config.toml
hidden_size = 128
n_experts = 16
experts_per_token = 1
d_shared_expert = 0
moe_layers = [2, 3, 4, 5, 6, 7, 8, 9, 10, 11, 12, 13]
balance_loss = 0.0127
init_std_router = 0.011
lr_router = 0.000636
max_grad_norm = 0.5
batch_tokens = 65536
train_tokens = 637200000
Below are experts of layer 5 (counted from 0) of a mixture-of-experts language model. Rows are named router (the router's row for the expert), up (a neuron's input weights, with its number) and show model dimensions 0-127. Each number is 128 + 32 x the weight over its row's rms, rounded and kept within 0 to 255. Numbers have three digits each.
After each expert's rows: a language model's description of what the expert responds to. This comes from a sample of Wikipedia text that the model never trained on.

# expert 6
router:189000100144124118130115137131110168148160102107079165099138136126108167115153095123117150102211094098105115131169149146170113123114114136109120190159106124108144126131122124154121163089132113065179116123083163118168078113124093161070128075120137102119129202162063115136104077116112098096095150135187090168097089121087113153165132126171084112099172111160133120103152140158096099147131
up5:135064147095130156183136117086133109150099153133097124162118122135150193116120169154152108091112133119158072164153148156097185127123093136136140153078111083128151123137117114117194173070153135106119070098136150125145145148115106186168099136125129086211157112126106121123117143165162159119080097163133133201087214125125151135145151111151051182123137168049136155103190087119138182133122
up6:208064105107124117157153141213112141107173108081118159104101142091132105135150089125149136178126137137166121182181134162078143099107153161114147064095163092156150154093126094157167148166135103175165127106133165151173134091135092118101032106110137133147125087155140091115110175191154118155172151150151113106128141076152153043134133152163157134076119108126154171145099106141123115180158
up7:113191115087111119132158045072117082101071125124127151114119086101163137100119129101173085196165154078121123171116135172143139077157154158101174143131117107126069144093124120132160173149151123117130102070089115114134033101119166101198056121093097108158139141101103067126145078114189184163116151088165149101133136118138135089161097144162131158174146143129089120128131146128154147160144
up8:185153109113082170167150100124144089153159136172106161131152112035141176089148142115125149104047125104090152126148160165165098129081088160120153169148128133162124099064101190133105137122157179163181078112113192098138109085122122149110111119150154126095117125118117145076109107146112109149061155104090115105173121118172130184134128146120170190121100161125126143135169088076145074137199
up9:187149104118071171165145027175148152154121138144139129159161117121149109137106137070133041085130116124115112205117123137103178124160143108108147126119091070129126087128116114119140083184158167150125100106113144175090140128078106079131129117084117141166150164102097145075113119133105162114101145080157096172106112091068123169111139222153103158143119087135058144164137081132142114117150
What it handles: Commas, periods and line breaks closing clauses, plus ends of nouns and common nouns such as rights, species, services, surveillance, transportation.

# expert 11
router:100091124143179069120113131146172166182127119161122155126166157169169143121046114097115162137216146144183133200090139075170130163128200106149163109095151099078057136100134142108111104148134113127144193108134093121116133156154151155124176148111110139168059144121098140122128189149162161163131187077145134123044128150112145137155174122163133116143155136141106112186142134144153139122147
up5:182146113095133127172156085111132132147148122099132081174155091089140169103135137147094135078152042129123116171096140155197100082187092081173143072047078095133117146151086148109136108112152100138100122132128168123107140174126145097102151100179143071147158143123177120136120124135120149132088141164191143158097134111089136135144177174125142147141080153120161167097073178152163057151172
up6:106117134130174099143149162181175175108128061090161123047143123160085147159120149080122112146135173096097143179096089173111161155188158098122150135089134111130123149178171096103147146091146117120163138123124155126096148153068152130166104060125080070171166146170153138158165161161072202124129104096140110162162164121131136137115196119170180123089139120099123119138183127126177172096122
up7:139169160076121136126132104148142126178141039096154116138147089188097116087136167162138125097146090084108108085091170123034131136133099141151143075080136118104149162212158144126097129137133159118181152104131148155121168174042165104172138131139094122177138157184102109107136075174119134120104102086158123147162118166115108154090171137145141156179154092135132152098187109104168145156106
up8:121125137102124045128153113146144087155128119125126129131162133119093112146072134110149136179151106123084196164112103138175151123134109167169137092088171121109156097083113142138124093066133206135123185109076101052134172118118108128114115203129130120141089116199102164138148090181159150133083066106172122135207167111143183095138121142122109180143147107090127161142140175147197153111122
up9:196084098095125163150148082106134170141137104065178100181078112110147129084166135128134205145174131134137105178166154203149136110141153113132124116121125123157092137160110141126176187113152162182119194130136144067125084107147164113077157197091133137121130092117129157125115148151159083101037096133092137180116162153135168148096123131155120120140142122171075171130092148116091098181125
What it handles: Modifiers after the, of or a, such as American, public, national, film, and adjective suffixes like ical, ile, est, Broadway.

# expert 1
router:129075119119163165148116141062103132089068116102092090118123081138114106105167115148120100132140062111107132092079111098063147133118158101242098141137157175181117104111175092155175141109138124135145197080144097114129197091149103161096084146171179088125147124172064085150095138084131086136126133150070132098112124137130075121114120144129125150176125127111133150125160174127068141101114
up5:114107122186120137140164160171171125143122126124140078108092091134108133121164160090171162137137111145117096113106181117130136095037143127120112110110159183108182064134143065132142136114136076117107141094089182153148118128102139144095207160132138127078165091060065153151183159152160116188117112173119111122110097163085120157099222140133142142129134136078081150116139085099162131185140
up6:092098147169160102140132138108148164132145136167074168089145089168119143099165082120110147130198080115127113158142083140087141177133150104167073150105149150153206044149118140147077103153145174107153111177116069103082078151079148115113159142142113131110093153168089176095164118098125183147180120110133081111113133144076185111136117146114184169105135115089080150086151157104162117165148
up7:121114127099120152150093140083175094150181096133123070083122108089157150135120056135122190062194090131075141183115114127112149117179104090136118163105129120126141148140102116125123136155143146105156076116053124181161133146121084151137087131190048088160104190134180122116138090114141178143138109169140121109081094121149186114128167131139080089146132078138131137101081094086147119191098
up8:129089121090131125185092104141099138138131085097165168090131060160151124106083103117121205129167124142164119133100092125167122100141174078156151123139133116076116094157120092150110135096150100173150139157135116069137119184109142151152203134173122126145132157105107133151197082062146057176115112100094113149108168162089153041137141178161149175077155143074164146116127134107123141162172
up9:108133090069185136177111078150096142155108129156167153152154151148162078131152171138048141119095119148108107129127125176158070167085131125169125088122157109120141154126125172149086165202115202131123132100100108078132116197124119135138099161128150161195159133065099146183161092150145106145129158133193111125171172133112158149048114170160101136120105129135151132095106144094156169183154
What it handles: Relative pronouns and clause-linking words after prepositions or commas, such as which, whom, who, they, however, because, where.

# expert 13
router:165166110180139100120129079129140168110082098143108182041111175161174142173164139145097114152128105115240138129125185169121078096119110126124179085104162144140117168100147118102185118091143135154114116119136124074139133094110121111106104160138132097112159180082129106066132127135132098155117135117073136095133101067194129063127126121082163099173096104087110115103159146111119167068118
up5:161116124160148119156180118106164119128121102128119121091179089121076112116142122082183178113131149143087164195112174156128122142128077169180107191060132101091128125114117133129164156111160157153142097085119170095129128128134201174060152128116166074166187145138094162116165150114113122200150101090170129114159146146170180192086113154117172165110078162135147104163123118169169121138096
up6:106129114124184121138160072143139154096085105164126167128126152176107125114114175115103044184121142097127194117103193113170127113094137104106170115130135129089157101161097157118173160053137092183150075129101082053119158123118102174163127090119087147177141086173099071101187131145140084127109133096150165106185146196118147121129142189091134116157112120084146140120142147131133158157097
up7:123134111125153140173125122125093201157190078201085145100120117140110142095129069062099191150094153119122113122112092087088128152108093076093099116133100139173113146112115187143133078098148109140149146138134120120091118114112141133161146092134112100105103142070131197126161019114200124126131135136091104107156178108104155114140189111098144140104081130156152123099122129139107122134023
up8:096117119154118199119157140108151143151142119130126122135164116149122129142120122134170078159143127182118153168163125105109117115154089113092168114155178121166126133120123141092200124080155131100099168131069136091118162082102110204126117148072122146125140078102187162158153134172103131182138093138081108173103176107146124093140137157114190183092062103127127167130101183140211039093096
up9:107159189157086148158154112110141155094141073134143159163100078061141133132115148123202152182128157127141183149084147161159141102142190088113111065128118143107181136117103170148109145161162152177102138193140096123133105121077147194055088133114143145144137154141195089127119116113075138123121108103093122170128127102114160141181140170085155114096130105102071124173161174114106174134189
What it handles: Word-ending pieces like or, res, i (Professor, metres) and role nouns such as director, Minister, manager, plus Coordinates fields.

# expert 3
router:131065157105138142093116123163154145105080148057094149052169152130127154138116189112114112137100165091146135092166030132110116136053113192152180098130108090072110179114142141121097143116141129183081087131085093110117106161121131091121152157192157102117095093130144118059109119153141161100145171141085120152124206155142115150136120135128166123156162154144081116144169195134146115119130
up5:119135163065192088140111119149117130111110148156095139124109170183114159118127162110153179089110148149117140121142138165121154079114082093157161126072115091159153140143078111052132166055132103151155131082082049125137161117118158157108148094155130090137120062123113183121079159177110142079143098171131119124224158106114155133127141157071068146115145128127182143131099164058131121124132
up6:117139151122172080128157133116146095102146133126169106115129172172127208106026097140124185106133063161099176101095216086093117140113117069113136061055060121141171077195170149124131114121152156135180099108130145075187112137110179156155108138123131111182106126159118100126126108137164161128138105132165112110133170104162137112110136167171128133163122117134115121140179139106154101142136
up7:092147109109193112155142056155142195146111103159113128092117118167086172151135137138080106196126155160113167122151135155093102147132088092082129038160089113122128174175134128125151075097146154223095094092112091102143168094084085135095123089143121132121092070140114153118115126173132133122149151144070077109095095132132114156113119135090139146190136135090061176144128098134099082097126
up8:120153115123203126147168080061123112074196082101133100079148123095141137158113099055115222131094100139152105113122109158159150137162119204174158083115111113127044114128126131154132131102138188158083108098119090170181100149105147131119112097147123131135064161115160146074148106150139141117123113161196148138095085062141127101135129145133121140124138093112138196101152124128168078145128
up9:174131118137107073158169085160130134169114069163109157092089085115149206077166151124062145132120143127169118172165144086124132178121123128099128062116092170119087095132119137121176161110137115216139106163120137106159092106096122139128153077140155063076117124112080120157145065190138138109096117145142126105125117119066146089087122145157158133168185109093160162131128161150107074071124
What it handles: Function words like the, in, on, of, at after line breaks or prepositions, plus middle pieces of long foreign names (Chertoryzh, Susquehannock).

# expert 5
router:159092103149162087107162110185192127090131136149158155172141130154107174143146140112074085158152136166065125178073155067053118116137119149162159111111134064119124101139119125147114124162139143142113140141081131134168178135134066111219118086159157165154121141121117130119151133147138096124151109177217125145143135133082153095123096118069203142106137111155110127174154115150127161114212
up5:036126122114207077150156145148144089143086153180170156119156150153203125095191139124112169161132119162070129106120112169118139123156102098136099124052134102111103122121168082114169116134157108103184137115148110083114181069139126066115155183148106118137087140163114113108164144054142110136072170149158101179148119130144154091105114139145103165112125157067118088138137121099175095111151
up6:179127117123163149164124112145138164109120093100176079153105135143124083071081148120142179139131124126093158084095120181135115113064079157108128110087129155106110092125103128119128079171169175097089143131111146172165107076130089158130111086132149166075161131087186090176101066145177106148174137084111105113143088088144131098112110182139125208175147205133136111176138087123140127172173
up7:143156166155172094113180114096165139177059043089129084121195121087151116160118098146088132142098145170145137134062099143083154069145142178145138162088148155123183153131167115099108148110149166132102146135125097191121120141101115072114092143175137128075098150166165101093126153180159134152159098098132109221170077124111114122134120122160125150151140108120073135102154140100116079162176
up8:138115110098133108179153099078095168136130220112191108114147124132089089111089109111118148144099131131124129127161099108142121107145121103098108157102083130138137158183138162093107146173134174108122177022119128107116124138150165127114183119136145168163083107000122144132102130098116120074171153129132112148146108134079153091134096164107159176122118178095141124131033115085118135111147
up9:165109109150141148135179103155129146155109116108157100121190099158070141032148119065179106129094133115096111056077108071157141132061121179126141140130091154115135152120110133136139095136150148148157107126086123069168066143142155120095096108180150109120191066162099135084138084129143134158090156137114086053094082133145128139111208161141118134133168113120162149151130141069114169138117
What it handles: Middle or final pieces of personal and place names (Saulnier, Houston, Esbardu), plus periods, pipes and dashes starting list or table rows.

# expert 15
router:056186039069086188141182112152186206107133141121167107158134117149105100189145137110087153135124126158133126172145153198128107128094159133122090129111065155101120062136124165145170176188120154124139142144107094085122101169125107149130090119160123153125155113092153191146149152173149117130108102124182126125062131147089141158068120108193156118105138111112136129118136137144143156174150
up5:124101168132118132126165099151133138129190144098163098050128109083089088114112121111171170159139083118049133124149101150072187123153126027087141076128139110141123130121104087140091090075120112161133086092115178125184093117095099149165142133154108087140118145151069128117116164142120099152083146118121164163099108115170169064140204136102122129076153182141159118081131131139146150080159
up6:181169143102179094155131103053102148163106136199133112105206099091141125121126108124131078101130156159121146113138098083152077078145122139125110139133101181120149129138118152108143143160136127147131124124107196075121116083124179003097092139148066120141156048164146165073101145175161133174098108164143103131180121097104136120118126135126083118151151117154114133148152190105144144162154
up7:159140170161104119144192152140183101121136070121069127103094099144143164117086094084112138112091164157191141168157101148092160123100170128060141079076111098122158190157088130151146132132147125126107103147144154090099119139088144083112124120154080095174074119123145124165131130181098132152107073121165069094178127169160184144124110126134122137128150099049138170187184091097094154147169
up8:120151128181134100153103139110152120149170134126080156106130121107143096142105119102116173092199109096121091127150090156149179184162146111077153074085126136159141125231119129113170134113154085090134110127072162126199149113126193074121178110170161113152149101145142097118170056175076169171119078072157126112148157132123125114127158125096157095136068129136132098121144090097126142192167
up9:174138167193155121155111162111093145151133097139130112096128108096142122088153103113158183129148144196130157158142088152139178070140045119056067132122142129211070140151086102156128150143122114099182113125076129122117119112131127177124108096153169104120064156101132161174143069097093104148044112083122156140078183162132132087136162146138135122153142110140146131122134104131179079174107
What it handles: Digits in years and dates, commas and colons in list entries (Strambino, Italy; Education:), plus quantity words like several, many, various.

# expert 12
router:148098130155072128141106108059062075110111132124158116131168093104146071056114091099132159124210131135189155161123126132157137108162110144074148109137114150117086153133154110157097055129121121164141093133156094134106117178093117158117124167098114050099118099144078166069115113175087167135188159163130130175160116150148140182109125156079171134089097130155112101110065125105088085127125
up5:140114222170096085140170077125162196132086100149151106143116094099090138087155182076159109117119139132125177173068121176159043089132120135150168128128135105098091141172134102090106112108154122150094128159114118168115160138114107132104068133132136171125111077194119120091125124143117174099117132101130071093152105075114144197147192148102154155130174158148111139183102150152155146165094
up6:092104140097126084144155083103135140203055177161095146112137140106190104088111122136120137142078107145129175112184134113141160161146116150096141097130139169116104095114135178146121049035158107164103155096094114093118148164071105141137131119166141094143107144126082111124167087154153114103148137138148073115154185165118184097064122152135083136148133114038170127111126178107156131107083
up7:124139158091085060164139120099123113120128130182173147150107057118138146148142136105125164151140074128152182113166115099149156098187114163099122110075088091178102068203131078103121125195136117104149135134156121118189161106029127128168072143114095069103126101159125155088135124115101159120101110130064113123142128190157176149090130138106119159103097117175186129126122101103123086161115
up8:135100162152104123176139085107139170130142142174173160205120127076071157136089111077150123131175105150148197138129118154085087122179077163079072130056110093127117129111124103121131061160135108121085160121109163095099150104146163188115144078109142147091132071103146182078142124140162137096156058155121102141133155136087151091099095127114095149112182107084121134165069084110108120148142
up9:200114142138107095174140119116121145107086123088190181163149121125112144100121122156149142122130118154112153144160103174131109131035096130097145165138043156182113138146107077101134160079151092154098102092134146080131126166092162155111138120098102110111091093115146115046106155158131083110135118058089101073174140098126122175113120179093115127182155131171078155172167170075145106096129
What it handles: Pipe cells in election and census tables with percentages, plus name and place words like Street, River, George, and possessive 's.

# expert 2
router:110208156166151149143104121126095230190165119124117123121116159065117111104144134143140124144124131154118122128114074101178068156150090116129115165151144156129215133127088144119110097107124138099131152105136142099131144035132110128104111116062149127127121129149140127136125093141079128141148069100121104071255121139138132129146154134140038146149147139144154107155134126153194103111155
up5:186141145123114153169142119074124164159148123058162065118131138139110133086044103145113150152091130135137120102167135161149098195194153085107142079080148138131097106205115139114134123177150133144185113106158150088139154068129130134059065113153130161105085115094104130124125095144177182103120165100175104120140188087070169102139169194118129138093126123133095146106078130132130108110123
up6:168141144058053089150130116098127130128133105149147103176206136096122111125192098121083142093157122175077165190169095194124179124136116097129124148120134112118158112108075127103158075063168125091146160126163104127086140100065133160115061096085132149138140100165085149108136079136098137104169146137126100099182133155152163145113119152115070140120165131155139112146143096099146222114112
up7:075120155113180142156149085182129144116140077136120182103089117127153125129142157126085069093102143141073140184093126081137112109185089103100126088136126123206067133127139162121146125080155111131136127182103118105129152115111109126143105078085125144170152103125099152132136075131088099068169142082116155130087094139084190098067161110130147168094103162066127176092181162142178163092172
up8:080099135134130122146129126069168140135120133176066134112121146118094162170129104144146085141144134196076089133157132151088151137125094150195107065110113063123094123094079095115142169069142204171102137082075170048117141126112159145153097138101113133133130068112155132103118156159143165129158082136133147115049097131097140121162098147120154102166196124090134213086119111118130112126159
up9:105119172107096100145175137061192102128143099181126103079109136099098164140135093058148113116130145138127142136162111133094165162163187182145113178171071153161144106159130142102161105109177128119178151085139096180206125139119125083141123137112102169147127109082171133151166059197109082134129094132174168139119173119136171139142159113135156169113062164159102142121141101133173142083085
What it handles: Leading 1 of years after spaces or parentheses, as in (1993) or 1945–1946, plus rare-word openings like Ex, Arch, Cy, Sy, Ec.

# expert 4
router:140108115086166084106096102184199136159142158141105074156140110147112152148108153135129106126201133071135111069150138108127143086087089077074164163144139120149172116087180160101074143161126130085077076140153103092080153147133127122110061139094127093127103144129125115176128150092109165141136182119106090119076126120131140058066136156126096104087070114138141136190095147124176066099122
up5:126131109096132051145154111102138068102098164104159102143119136114106121119189136154081198109143203158108115160136140153110101119115109098098077172117137136211097090115125189101171171124161140139185101115120092149078039141111113118174103144090105153186142091118083098147140158154126055142082136103126077165105166129074101126124180139144076099133124148141135148147097157111119132174113
up6:069072157142118087123150086147092183192113107192114102120078117137123136133150127112150120190031105158156153159091122100109143146167153138129099129158141134143110139138172120114149127121160103175092144122126199126183157119134150145173082145124112129153127078094197166119208142130096135081145142102130106150128156188128088138107151166113174150106236141085147130091110149143172123115114
up7:187117149155126170139179096080101154108118095162091124059146129081116120113133097096144118115036105076121118153105118115117152127125081148087170111157105072134087125112154147075104141175151150142162133149114176146159209117136123054182111172108150125202144121078100193118216123154079145161081141086137133139102119150135120085104166157150172146100140124137114135121093113110134139174129
up8:182161131091111180151146137115182113119125165122133143078147158137133167129177166100129103181180136193161164170133135116118165172113151149093136130081096064185163065121151204155111135116145166119088096145112101126078123135126210149104188107131128112157076095169122111131134144124123152130124160168158029113095113147142133108114069177098072171086160099116098120153108147132108125111110
up9:116149142078101145130137079132141113134136168189125130071139133153057171085107152097182114167149179111147122163174135141147177104096100127084173102121137047132063072118153144143156130081165127129101109137128161086101092082128089124127144134108136118094122154141112083104105097122130142128088130150112105135095122128132115160183090176210165214077128150088109109131082142114145203167174
What it handles: Forms of be and linking words such as was, is, been, to, as, right after a subject or title, e.g. "was released", "selected as".

# expert 0
router:149105132124088164131110103112151123175160119186119208098104108182099153133202148121126105163127155105099112072151161147106153127177135169142055094155080125097104123107127114106104158109132127122077157134089170160137134104132178120200135207102129153140152088159142172084169206103095138161098112078124182122104165167085147147171111128079178107206113114151130107132149114119144122142101
up5:123156136140154116166133107107130137107155118115143145082114106139077157148119173139198139073127079125078138121109129195100128082127101138127088129072109118182097108091122140137163109105152137113135128155075117142160149134088179127188189063083093112154107144129129129107094170227118139194138088170140141182128194083159136170135107169101096142111157095103101159145079092116160076192113
up6:110167160104097147139128122129120110152177101121088131119096050090128200045148164127158146117077129170109084138142079137171119127100114119119126086126158168101176071117090078139133128049167133116164071087115099150094099114073126123100099112105123089190130137086160079108185117165074086153091092105098114147174115156112175180138127130181104099142137157169135092111131121118132078137156
up7:120126145149130095162115143157149173161133122128159108152090104094151136182107119158118173109103115208142089165208166118106123118177152074121172108159074099174159108058103112096154100100158195125178081106112184129102141107102159105164132124094131106145082115079102157090103135105129185169150144090076122156198137192156129088092107129165148103138158095095119135106158088142111081120088
up8:131137110118101129158142132062104118078194125132138110107156175179130160076112085134132174113095108126144181153108079071127091120092137053069088091088127125157175084151170114081121108113138158181141099129130208103103164178139101109133114080113079139165128098102141165080113107166125167062115097131093101128163142101175145105141122133142152091147150115106123168072150177151156115149057
up9:103179104083097127149117096135113169107116135170108110171093091166164137100095193120086121159102071191132158150141106118103155105157110122148165125125069107183119152108086155158115160149135145098059147112086127102080153076114187086115109179114132139127118114087125121143174172105138104128071177103215102085120160157112128158179136172095113198126109118107116148066131189138098162152142
What it handles: Middle digits of years such as 1'9'th or 2'0'19, plus mid-word pieces like Paste'ur', Tell'ur'ide and words like than, own.

# expert 14
router:107108110165111043130122136107126130128098174128127079174083188119154125107104135100133098089069126049092054168124068144149181156097144075124123110125136089137151154113121120161068137144137129074195128122143121170150116119116086091144174164117134087087102152076205098188135125143132112084067144119062145069132119132125133149140119135128133157090100120100136090093071150130157167120120
up5:086113178085076065152143090137129156131097106127107115101177080155059167152099104047095150129125109098134105148075075149146141173148190103132183115146187140130164114127101146098120132113134172116101125097087151071098192138097098140123151049132120161143106092136166073116116088162112135173111108150089110124128166121108167111203171141136125166129148121191184111101089143125122123131165
up6:112106137119165170159128138113137132110083096117154085140160128137076161096069162078128086123130167097163141118130111129124112129161123154138100113123178107136160148175095111074188170177141159085088142112139115030120066074089114107136098160175133196137081151131103123133133187085128096114116092063102167106142172151139128161146190125118104190081086157121152145132147190091101081119140
up7:121134124060135106140151112131112162154171132132101095161083117140153106109165050049099091136177102168075133140124114146143150157164168106094105117113098142135102096097092094117126146086141162149178069116108108080114130106087126199100141137109127101154166107087132131144127160101123142108094103166151100110056162112075161097047112147103074102185099173058179120113142193132143098134128
up8:092130141111111159144137118128108115147105138114110129055082097091095118144121125143152140068114095112138136133240095119173144203199092092069090112121083171075127155107116138090122145145163153165190187147094136128109187081121139121066168148114131101105122115111162115153142096203132159166069123121068132127112170142076096136171108150149149147143126149148140143120137066120171134162117
up9:105153125089132125140152167083113089153153134168152154115120123098117131136107096108156085122088142138083170165218098151180198155121159115132162069071093109149116143112116115112159056122156118072164137116126157194076086134080223133114139142141120159137176098130114150140138097139158177144083143100090122114163129171194165076123153125153113096138077074116119132161154149138173176145149
What it handles: Line breaks and list hyphens in infoboxes and coordinate lists, plus prefixes like pre, post, non, un, co, con, comp.

# expert 7
router:151124127176145120135108123078170194175173221069144168169167156162094140194112160149098140136093120168130110100161131126104080136081172134166165179108114151184127103149117073128142095127125133110101138108154156130155183097136160133137135126140123128128091137114173111152098126035168097170134082155145079192195147116140150107120107166113094116098201098115123128132125120123120115188090
up5:042133151113124124143116124123150074137125105090103154162161094151154094113128147128105104128108096156143149062160078149062114168044150150152201154116080138138125122130146131098167155169135166145128151151104152123116179111039205173145113176107112130170088090163132165154131093101090115112137165156159162184154146129117159124191131167152183107127145123129193177145138138116134131181111
up6:197165125162189102146153079132123142158123132092123141109145110135125131117083195126151196126088125136135161177131141150081129107067141135101079158062083112173078083116057121173132080108136147191098101148093123181180109121128156127090163140151177089129217126118106083109159168085078176103118132115119134152144140101098168066088141180144119172117134123143148132123134140104145141125163
up7:105129231107102172136143147099124095121118127110220151106087138105113164144156160110168178082136089046116150163117136153204171128157120099104157135090148181153161133163120091079156169116140145109160047114118160151125093154108083132169073145177141126099155094129110089163165100103069128106158131114101063137149109162095131125092120167129121142147162086102152110102086158135122121147103
up8:112128108134083150193128102082141128177115201098136099117189073140105142134085174138142100104101159148132167160129087167125152134150190176105134127181114134152129166162112124138117150153142093196142148088077195183155086152137093136136153092110161094119101122134123164102116153139092184152125150102131074174089161115109168187108096193162073133138142164133143169156175096078113089108168
up9:163118142155080055119146107108143103092126190148194119126119128103140155132132160081112171096122132125125120205174129106104157119164170172131190114132116156117158067075119075075197163141152109129145167138076127146154144083101137139196118124126155101129106097084113150093175122098109089090167176100100162105137118099129126127137098221096089095096125171118142193148115150116122099163088
What it handles: Spaces, pipes and line breaks in numeric tables, and early pieces of names after a capital letter, such as Chauhan, Gabriel, ROBINSON.

# expert 9
router:121050146099125061107117138120233082085092080112140089121108119124106114124096114111169124079107177105059151136133160136115106075187080155152110135168182127150138146153106165117122123174131107174147154157171188156118086126119150103124147129169135150094117126107115084164117134122199122131203096112125131178123097124156159111147175103138157161100098095116120165114107060114108165107065
up5:181117164146150190166155131162233133140128083057171127135204104121155178127096103130087129122123118117080115171110152146113077154172124145160088093113140164137099153193092116171106143107152134111135091121126179172166104151119141128096086126133147142166139120130184144054116137123116095141118080087090095091109051082151163087168170122114135131139167125089109151101126071110135097151123
up6:183042119088186097149124123172161166117168123139052148075165125164131174138100111091125155143179151135143142207095165095133155080173143120132151128123128155185132124081079079147124144059112119134145102128115104150129074126135111143165075166147086148144150091120173099127100113141105149109124080036135104125131121112141162135077143138149168151120128105096109137069121060139121187153116
up7:155113179092162108123153115093235074108123132123081179159171063194042155125118118093118179098167172142133119105124131118102147127172097156186152127113179129123116107178074152115147174175176134137113154168099111171126080092133084126081098115179135091129083127131133105148117138135117194122084097127155148122107105102128109114147176103144131150139124122124155169120140052093156159135128
up8:179150169135089085141162118106171108124103079094168101096102140198117126109120122090146127116162109096179117109099154117164115117078093103091104094106143140171134107096142111070144142134159131139088139106138123135155114151067165137102099106157157182171160179036253116170153129114168095133151126080109110147112091091139131134173155131139131154117083119097083170154176151089121109093084
up9:085152160076124152152140115153180135118069090173179150161084132152150107152098096101170159160111106144138192166142068112155148119093154106127102112048060096167130107117124209130144106077160108179145084115165153138156110093111084115138128154082098122097132132093145136152142147162136092133101123106154131156112124098058163187135210124158188141093093137092152108089094126090145131133088
What it handles: Pipe separators and column words in table headers and infobox fields, such as Years, Date, Candidate, Votes, United States.

# expert 8
router:115231180104151141118122175148009023109125096165131128142153087115152114109128069145173147130097104139084169088133169101141239159145118099111152114125153089139125135129114120078129122101118118131122062167129154172107092137140180106132161093108099154133159102167100140138126091123103112084076165144089155100130113105148105101148118128113079136130105153137133157097106136116131096127143
up5:089112200147102135157112154048151147145105120197078143151139085141127179140129117115200131094131128102105115106141120092096206067141058092172164189115111116165118148105184117110175128136150171099112107147160128129078095114097088131143140137077083162124148093137195153138125131138088214140162102143118137123118152155091154121122140156142064106171133111144161132070091127132157150156158
up6:191136174184137125140113153064114115138135076136129100131169155117209111083133129103121148125086095083136154138122134204127130058136173148114133129101117125145089145122115165129163141176143108125150211127105166113070087127076179132108139139183099094123138149114176093143119111118174146165151042074102133151181131078156149123116125127084138104151076078117114117150124148095179062161127
up7:071115175122132110146134131093167111097140165133095068096166161168170187135125096143128099157110127109099202149048131107187136134189109111128114079105107091095122111097079143147144093068146121155126089144143148094079128119094125120125091126165142155147088171125173096197156114112103120119157085143117125124082146150045165161185103139137090138065170125110153114093203156128145102145099
up8:147146132141160156179162127107124154146183057127080147133139125116178188122157132133133090115168112186080145081154170120182137145130143109106100097074075153165079136104109107127089097115146110085124110067138129139101149124097159154178095057158135134167086137096173190094116141105102094122071121149103128111093130114074114077062095116136077157025134157117114123133084137110130098139126
up9:140115135131207148171136120152140107210128097138198136093089167122180089046185110127153124142102057107097175101089129128120098159154095120061129099122127089116132113112125104110206150147147131079197130075106082128168159140109131137119094123117133142129118150151182097130141141125097159114130133127096097143150144158140122119142129107198177180116072156180125171128173132061158097151110
What it handles: First pieces of words that need a suffix, coming after the, a or to, such as acqu-, oper-, prov-, reg-, cont-.

# expert 10
router:137057175142098115136127135124101079103158109091135127098059119065123110108077174128139130091118110132180096095143060143134095077154120148065087116114123166121172162151163115112151151083137114159154133109107054147121150209107105138146116063145100192142115139112156087094132086101134155117168081161148138134121119101115071137190130107126137088133167214087132108177147113127093139178113
up5:146106216106140130146151101119121113149082154114143104163131106097113171069081158100144192098167080150149146149094099151174189141192093146165166101107136146133166108135162115097190169161150122098168163110075102115190093117096136150104102047111158148206106123157125129111138150144148111119177093122092116131099125104082159096139165154100097119148163171106194132097136187139106139143160
up6:116153163114118184150124144112153110129112114113142152094131114133088132099059102112145156215115139107106113140097094157124148116139073141148154158154071134151096144149111135083174172143138084206236129115121160139139115134154160114101094112105140110090230078141130139196162084075134160127090076133125083112120160094152139139127121157170128163074156141087137148115076150077139152168111
up7:167143156138093170143156142145131093101140153132149126104156093107077108147142024066114148183105117109134128109125083106076189114121090139140067187152107142212139106122074133121148168112160138119127116059125211144139173076130080112160119151138119139130137152114141171184172095120120109168136131102082086107112111102057123083135164125174099139121157170134091168115087107092149120129158
up8:122157173128182178150125133154124095151081117113163118180135066052130126113122185089152069135100133157059135150124112113134182091113133133110101148134158124209127110122128100130182108156146110174106160062078146088134152110139045166152138106152085124143131124125150157114150082102113139158126079105120075085087065162132070127118141159163079125162128150096108175182145075111112106156121
up9:133129139135155172138122159089096140090170115153166107136159116088167176123126142135111101194104118052130203180128072140096142093168148197129205090121117145214163131152137125139166133173128128140180122120134138134105106145106122109086142104100047173131122063132172125143113088130062135134116119105094065109098110092179115101172148142142121148104192144109157145134138174075131170131122
What it handles: Pipe separators and years in sports and chart tables, plus short words and stems like th-ir-teen, short-ly, how, so, few.